Weights of a small mixture-of-experts language model, trained from scratch on English Wikipedia: 50.5M parameters, a variant of Muon for the experts.
Below are experts of layer 3 (counted from 0) of a mixture-of-experts language model. Rows are named router (the router's row for the expert), gate (a neuron's input weights, with its number), up (a neuron's input weights, with its number), down (a neuron's output weights, with its number) and show model dimensions 0-111. Each number is 500 + 40 x the weight over its row's rms, rounded and kept within 0 to 999. Numbers have three digits each.
Before each expert's rows: "gets" lists some tokens that make up at least twice as much of what it gets as of all text. This comes from a sample of Wikipedia text that the model never trained on. Tokens count by the router's weight.

# expert 8
gets: ".", " |", ",", ";", " |  |", ", and"
router:526459562507446427537487467529494504466441527458482497543488576494579506472487506450577510517450468552487464526500541505513414536473500544506503485513517515475544399526584494573475538444447522520522497517489482518493533470479536518538512379488507507473594534505534484487553537488501490482510477432555468559523484490480487494550459460514
gate4:486484512542531439508529418526473482436472486476456512412494461492501536545570568496494521473487539494548445477517543527502541509478447565485465529450462490481546512526510469514510564548490486495508439479578534516487435509546469494496505528498441457498480568444539444493523555484514448518449460471363488445596605466489509540546467509511
up4:526440472497571415548487498497459449530495494471519457476544376579467492488567483514460489471517517484617416497491480481493447456495444558470491452496469480467513544480520526523573508518545553524512552485528484483463448574538456534502506480533470490514505613398513398529491539510431540481537507432474516520523518552479436493550463509547
down4:516475504516404540527520450467553531468502456537443498451505558446504463498498463545484511496504438583525529460507537548436589522484533497506471595516535496501466430461493508434455529590549493562444495476535465476511542455561543434510526521451507464491511404527463515487515441443602461599449531483509525534494439471459538500472473572513
gate5:454396491586511422443491579478517428542525601531496484528503505538446500460540460528524535534467546452485525491537433469512499458507473535522511436510467440512522479517525481495449549571489492543487463466501575520480555497497528503515455466472446507508541473556525457506491434474466510436495505487421493535514570464477500544502553504536
up5:434473449537478447419534534452516387493504596535470510498486499500516522467574447522504519504475538504506485497502441483468470537512481527548535473555466451487515501456462551476497516516493512516532460514533517548526465532475590521561467485483452511517543518585488474459482492465456525507487457479475540548481475465557460475426505512545
down5:489497505449557488470467479578523495521425402543487483525493480590494456517470536516508510546536497502499524594502419502484561529440523453508453563425539531529497503482459519470558483485456506437547522480506529543483493429490500484475526478495479461494415470495522525473457483482428506558515514516503431453488486512487550521452519440503
gate6:500492500530546430521546438560510476468509533507525461549520496540467472459545522479467448479446460551536541490454506496470467460488554516545437514556552458476511480482492529470455474575471500501470521554528544504512565509502534483552530411444510519472550498467466439498484460508550498561528547570446534472499559536512602515503512505491
up6:552535497467477504532484505518470474465536525499517437464435493502530511531452454526525499529496562484496492451535525507550447485489537487523508508433422484500523504418529525482498505482528505505574492509452482435518443556505465529483528446533482507522474536476491575491513475520519474421557512521486532517538494504474463525451531459538
down6:507464477441478471551523465502446542521502452498513502510558534443483538409478554506525456523516493518488493491473431499505546459519511514516511511521510437456510538583535469530554505507496490515499441481499468535482466462541500525477487461577561462524489484500427456445440527438508564525452557508522471536544454540479486481452529518517
gate7:535497481502481493444545469497498399428571539507506410487415480502461566503494492396566402499506505522462451581469498506522494501473492525478505533547525512435536496552485445513464515501498497514500468489527461526508526454535461461463540564491444453544572530458483478519454496531536575519469507490497463522461415505483490457503468466525
up7:458559536530497465539570499512426542553559471482449520536525525535469524531478561553439572453575539524482523499501507497516497469463529522561536488386478523527517555440507598497519455442506446512482497495519518533513563511492497449478499455511542531494441526517519547525578521451422523528516507520440465475500533529478468521484413498506
down7:499507498487507545502461497451464487533466449508484427443412550542512530534570502491494489441478553542483466481501519526499524521388592473482517443452531466478450523519410555471453435526479491469519541453545474545561520503448475521525562456470507480450465493476534533492559488508519483503497403492518541513500514474492511529453482461467
gate8:551505543494514595501511514557471569571531515544486494564475522505521542531532531508472476511536474468503499492491487473488557475525484548491551476522485419565545412465570508419504581484438506461478540516454452473556512538474551477510464483560439541483528530516489468564477425531484466487545479490502484516470544494549520500510456417510
up8:538520525574525543489513498551488561536499507534468496545509525490502542491566529494446470459505516450486519464466467468465585484535521520452533516508498490530529485485559484491504577495472526465500504520461464440510513544517584513529454500543526517513564508507422467556468430498516437459527511560471516523428498543562545441531423397475
down8:504452533563532477561464545487448485461512521490480479475529516551476503535529524531499515470518539567505512489449459496520441607470445468500539406503485504469453529523391487447463445579469503551459504496557523549525479539570523501484539552453491553496494495490545439473527559512593545541536442514508480464507471492446441494532539478518
gate9:532547543532528524524452566513529508488540457494475438553486467490476473507471451455500505509455391475486487478583487499502509558498550483529498407441502509520525520516539490514484483454522431464398569483513443523507506513487446501451451527483484463506545422549427509502497534553451458470542514461543546448488523401513464438449496568432
up9:475500459479467512513486491525417531546500488475533523474518483551505476465582526492495513508552546501529550522497464523514523472557447544506533527550465491532521491416493611351461507429485468517507458490484492501494407492462543439511517497573414565506480570465530531501517496435546490465526473532502474501518509531501522502501523418564
down9:557468476461548519534515529483494521498454527563494457523440506537541468517513461510459473515439436494545424448480470472491492538494441543422540374495474515489496525505479501513515495562524532475481482567551439502485591543507483516447508469502526482557575486481472477443529479519515478490482460580538509529482544506506476513519445414475

# expert 3
gets: " | ", " ", ", ", "–", " (", "-"
router:515497526448513455423446457511510469499465522486471433579482505428583488469531491489519501497529473500472502538462552545457484510475450535535499469517519585457488385461567465522428514433493474508498493553493503510473496506533549475508492499507485555463551490469592501483492479515486497471487497488487423546546507500491476522505449477500
gate4:529576501480481543489535552409464527510514511546451450459494550509500544514510387568470467482553473539470435531471419492461458465517544586499515499509543511525479552576526501577517525445458498527482477574460507506579445543555501464486513424488524583503546482466442489507490519499458472503510558440522461501478499499517502436485461546488
up4:527453523514476414482492530460475489488500506472595540528518548519405458496506574482430486534529483568566511477539486449490516487438479478489539493531513544479523456504454488444528528542544500517445553511522528556481504507506417498506480459532491487537428493567505511524476460474547559545491453508528504518476517477568546566527452561554
down4:471466526533444529529507548478487438466478466466530479499488534484528553523555475502515527466562511482537436499505496452473543446523523537491495415421501496507413475539453472497541492491423550491508443476503414573501549546476496437420467478508511546401515510502520541527491413499519442473514486463498556589533517604538470484535494480495
gate5:569512483454456434559524503493425456509563500488481450538461507457489527391555460437468468484523522451542577449444428473489429548456474515434493506484538552541480517460459458504525545500555416448484540476527421536512370541563445467564543536529500494480442474507499494517524515426487517554504494495500491493491531500521539454481446514552
up5:439491524499498504545524437501458461532586525417502549547486543511468469430536510457471465437432522529513589482460544531539427565485511489517485517520514536538559462529517454471446572547457433441479495480479467515451480468495461432515613467496482551510490518477483418510531526438523577480501493516599564506482564499473514488501452562477
down5:535552420536500499532511449446445538559536549494482466562475519461569498533503478482518451529484536565447525530507515508482467466480528472458503490529486422454483501528573439492603582454505536523495438436498556469436520514544470444471599564460540512481541500535507481525533503474532505519499514505484493488565434550494572457532481507392
gate6:494465500542433503512515549530557489519484517479486535512509452567490483459557505529542570487523556605501488492499476524517504553517491481496487493537490496486425538527557582521434435520476522503553454450519498510555515533402477519535488457467549429476476430541489496515452521483478419501509519454446494538443507542421469496461539497502
up6:476544532513564465529522459564511487516489514509564485539506545500526451487530464494499481592410469460540495537525495490438500551450495427545535504443478474550491466523488464432510505467531478417463501479476479487457547459447534549531507502500452517491585527519515395455486609469494506465509521542538512564555433488541483508585508527470
down6:551563446534533467527511508531547494500434459551440466485516587476492446471501572558539507501574472496452463444496500517458520465487481505472449559527568543421481562501508466457544492540501509469545525444515488461457488462505534566476510532540558454469437547494481534481497522517478483470485551635582480489559542482493461486492503510481
gate7:501522540444548465540511520556503522500490462540564507503459559522401485429554494513463499487472564503468523576448498602491568536509520554527571444561488506476458482549536460479527485481482535501522599467552507486449464504459500482474483427464531568470493421481530537472467467446487482544459506523451555511582479478483472514472468502532
up7:537475462520481479564482485546424470498508534499536449504552566450480457427514531543428494452466537516457509467487517520465506501563519516492517500499493548520450520509497488501505474530454490488501492558524551468516456496492567454475514452415471556477470436462525506423421506596515536460395489502515479411501573486517588505454462508538
down7:486456449552520555541543472559470493484577499445546563547493489490541529504543527480492431465436512477465525499490543494478456507540487548490520425483549503554473479460526483505461522481510450611565527545487460609449557553474571473441534457488531506486519441506462496491492520542534563452476563528516428504552507538558535514473488501535
gate8:436489548474501544487465494523498517434548478498547496425495522463574456607466469493487469494498540475459409475490491470520522522420500512531517561559510607427475490512559450530474439454487530562502476493503489445477517476444521522525472469467514514514537544480515505459479477517479560574544601469492478476508415520510435471459511464567
up8:582429519539448521481501478560435493487512507455460470505446499461480521461506487463489518499523489527536528484488491501565532490589506519451537427470527483511470518484477598487513468595531488524476560491408549526470508481539498499485525502423545495502515435504449502446575512464572486417506480435559540487485509513396503536507508478460
down8:474477540544556435492531544464496444551551488480479457567542497527516490575553495521377501440464486518525474567481472482519500576524575547490460441522545507491500525450477471525525557450473494493532490563482454504487472490533505518496561532535528509523511566484508518463553491468493509536462457466444516523558436500545497491514517513525
gate9:510492515539524455494476474557529486465539474485501526534532492530508509542544513515488509495496581466506614540521496513492467525482445497498556550509491473482501498458588583462556470474504423542470498491519443391539538478496457531472421559440555482491528497534538539534489360501512647622516543498453466575477529507497547470483455543568
up9:438476452505580509477435445509464471509533457422579461560466559463431488485508507511546472564459577472546545519519443545466533461474521496542510466516500493440474499443420594549497478480505485517490536461535478474483499485434491593463527432517450483471587502513527570447523469472513493468549535531410508520441499473580464495564522453496
down9:465531519508498494488554530449518515490489506458524473511486477527503515532508449522471519475510432441555509449430547486563513491518512465527584483532490518541556486422444528531473540495509463532513459476492583554486497523516495471457433593553537542512485438507493428556480464518534447462486457488468526472538492492493543476515449434534

# expert 7
gets: "\n", "\n\n", "| ", "|", " The", "The"
router:519472568431449430474466560490474494435470516500464513537465520487588482476505452471538562509516456530462524481491518477498518574464395533517516502526463515419533462570531451585529528496510544590497483501515558525508489487514529474539457491501424498451558540434539549507563447461564540454514523465487439566568433512559436437511496481533
gate4:473510484571504522536510480480503494525592422509505462494480389471481506547485551520540550499564505401498507544481415467503501462501490480588484433526494498537502456488431459494530422528496516543530519529585476483512551462533453462522419482552493455464452452459492543492429515560536511514453497525527565508518569490481488517443536487540
up4:489532415508404462494507490529474512582492495505461485512472512532437434506556481471441457492537534539477422460512540505530482531477482481487503568492527471548428502539527551518441510481475594499492470487466517535504469493457456509575629483426511494451573502484542498509501455468451588552483468516460410512519531500540459475521468527419
down4:478521521496472480510560468495508528519428580460552480548462423576510515508425520452541498525544514468523504461489488580438520471507487472506521520518496493463459482623431489443501517538499506509464537499528544426570516465504538402404484475514524452515496466396488409489476512580465517418451464521493479466509558535538497573547483565549
gate5:493509539503498537443537492518453484457531550498571566468522490512457546516457489515590515530420521513441560517428507504455495540516500442494495445591524524570499494546533452563437437556530499478530509547438514502424549493519404473575519521457516488489503482498452508415448488507540476518480486485502535528565471521508472463559528520534
up5:551511454494510532518488526503461434493552484464532550535469511481473489464448585551502533571507488450525443474565566468514540545464523487528535510468571559488450540557488479516493507521515487558451472465502529532529496520532499553393542434552500468547521446468515482556533541542529493459504501582532456455459542456450515496498433464549
down5:489484519419507422506478442509488488482525573453539494427538471492509480454489488478453508507471450515566523534450514521466461477490468498553544538540486517568562526617533470538420415510534502457409553507412447490423494449488472530530452532468501519448516522443471490428503473505515525478500468611432539539522512520556569497517486483463
gate6:456452489500566466529515429560478483472532399487560491479581489550546608494495493521545535537493566488489504463492507473458483462455513509426462527502526496503458492557534424568493467473557495474552546568443506525555453454417570439570559504506551563527477490496503486491541499514475497497454476527486525468514517438461542518547540507473
up6:592544540440473497469499501463513510478516499515446484519507530502458456494500497533460419473550477534496511433451492494539522479541461518525507470558494529477511465432515534452519529474492487458517479544505520489509532546511464533477525517503462489502487502544513565588515508444495500503583478545476469474529463525520497501513457478480
down6:508510469466559466429500468506609546500453500490462464528517507508566526493519516502544526459536496430528471480442478518448466583547496500581511483515471507399487499450497495513573560466431525513475504489553446504521530538502510483525528528535491428501513478517511493571494526361510475545475530485489437436587494512518468505522512474448
gate7:529485496570565443479461482485539540452462453504515494563492459501523495501475483447477453487500542511563535503471542500451504472444496548494459527509568525468543516455511471575509481504470517541486483514389530499521489493475503550504491421545478479581469463458433486441575431509497414486487484532501512458500472484515491475527544531490
up7:431462502451505534566506490505515530509547534536480503484491502458495557506491565545476573523553436480405439502473438579537447548527519468478549491510466454517454499495510541396483575425531528445485498501571506487491453542528511458505467554485487486480539532488522545542446593517490524524494471497496498522505492483517466517490466463493
down7:471449476503592550515461490482591599490492548497504514491497470465554557526435539415563475537517524505477530494484523505530485443499526492507501475506493459447487493466456506517482473462433581484462526498458458427516449556566526442519448515471521485533494510579528459507472541495466524478465496536461484502520524589524598474485498510429
gate8:443467477488484478459520553473537517471442455463619528526504498495519521490430511521510506459585536540523442481527453478494471498559497479512500516535543522509497462426507495566511522419481462458469473505477568522438466550461521493530501534502468479453531383485558466442491487481461520506417489495509542525474517490499504547554546440427
up8:420469469513571445473507535487485501494492541465537538473516549457457473401419413463432487477507559526517495527483554515426489525515505523457456511509488424505511525495498455540513515519437549528489550506526504501450564523495447389554449515526515419527459458488545487533571434507470583529609535500573497467509466459519556523493569501485
down8:539538560550473592443497390481495482526530528533440529485462555504491483523607492507493461509487534576444515511480494434498493460449482468534527479568461549497547551417492478458571445522538536524458539512549473524532409479472478513510527462473534564432564536465457465464491497545504451492459482449564482483461490465488521581530529480461
gate9:492499538527443544497547467467498481492510511541502483457536574474457495460513538509486492495449552505461581543551499476484468498474490510507466476570540475475500520490556549499498469616468515465562527450572504445538512488524423432487530485419537431487464571518471481526487458451548537569592518566508467501428463482461571531509487550460
up9:473468499512447498544500522465489490481454419486528526485524566517528510445471512498456523462542503532523517434555503473513449550558493510468507478479461451482441526480511520510423434541481584526511472562443496527501516553516506466523527343512527460493548484525463457544484509446469498509516517540567505462516519489424499477485432565519
down9:503496463583516517500510492589528440421496485499425498473448493472439489449497527516442482509539474564493454533486475545476533483512450535465508500453501522547443518530505457451515563443518485448461502524517492527521461558477462497546450586456589514500467606491478523566514523486484479554512531484517499565494522442567517490507518459525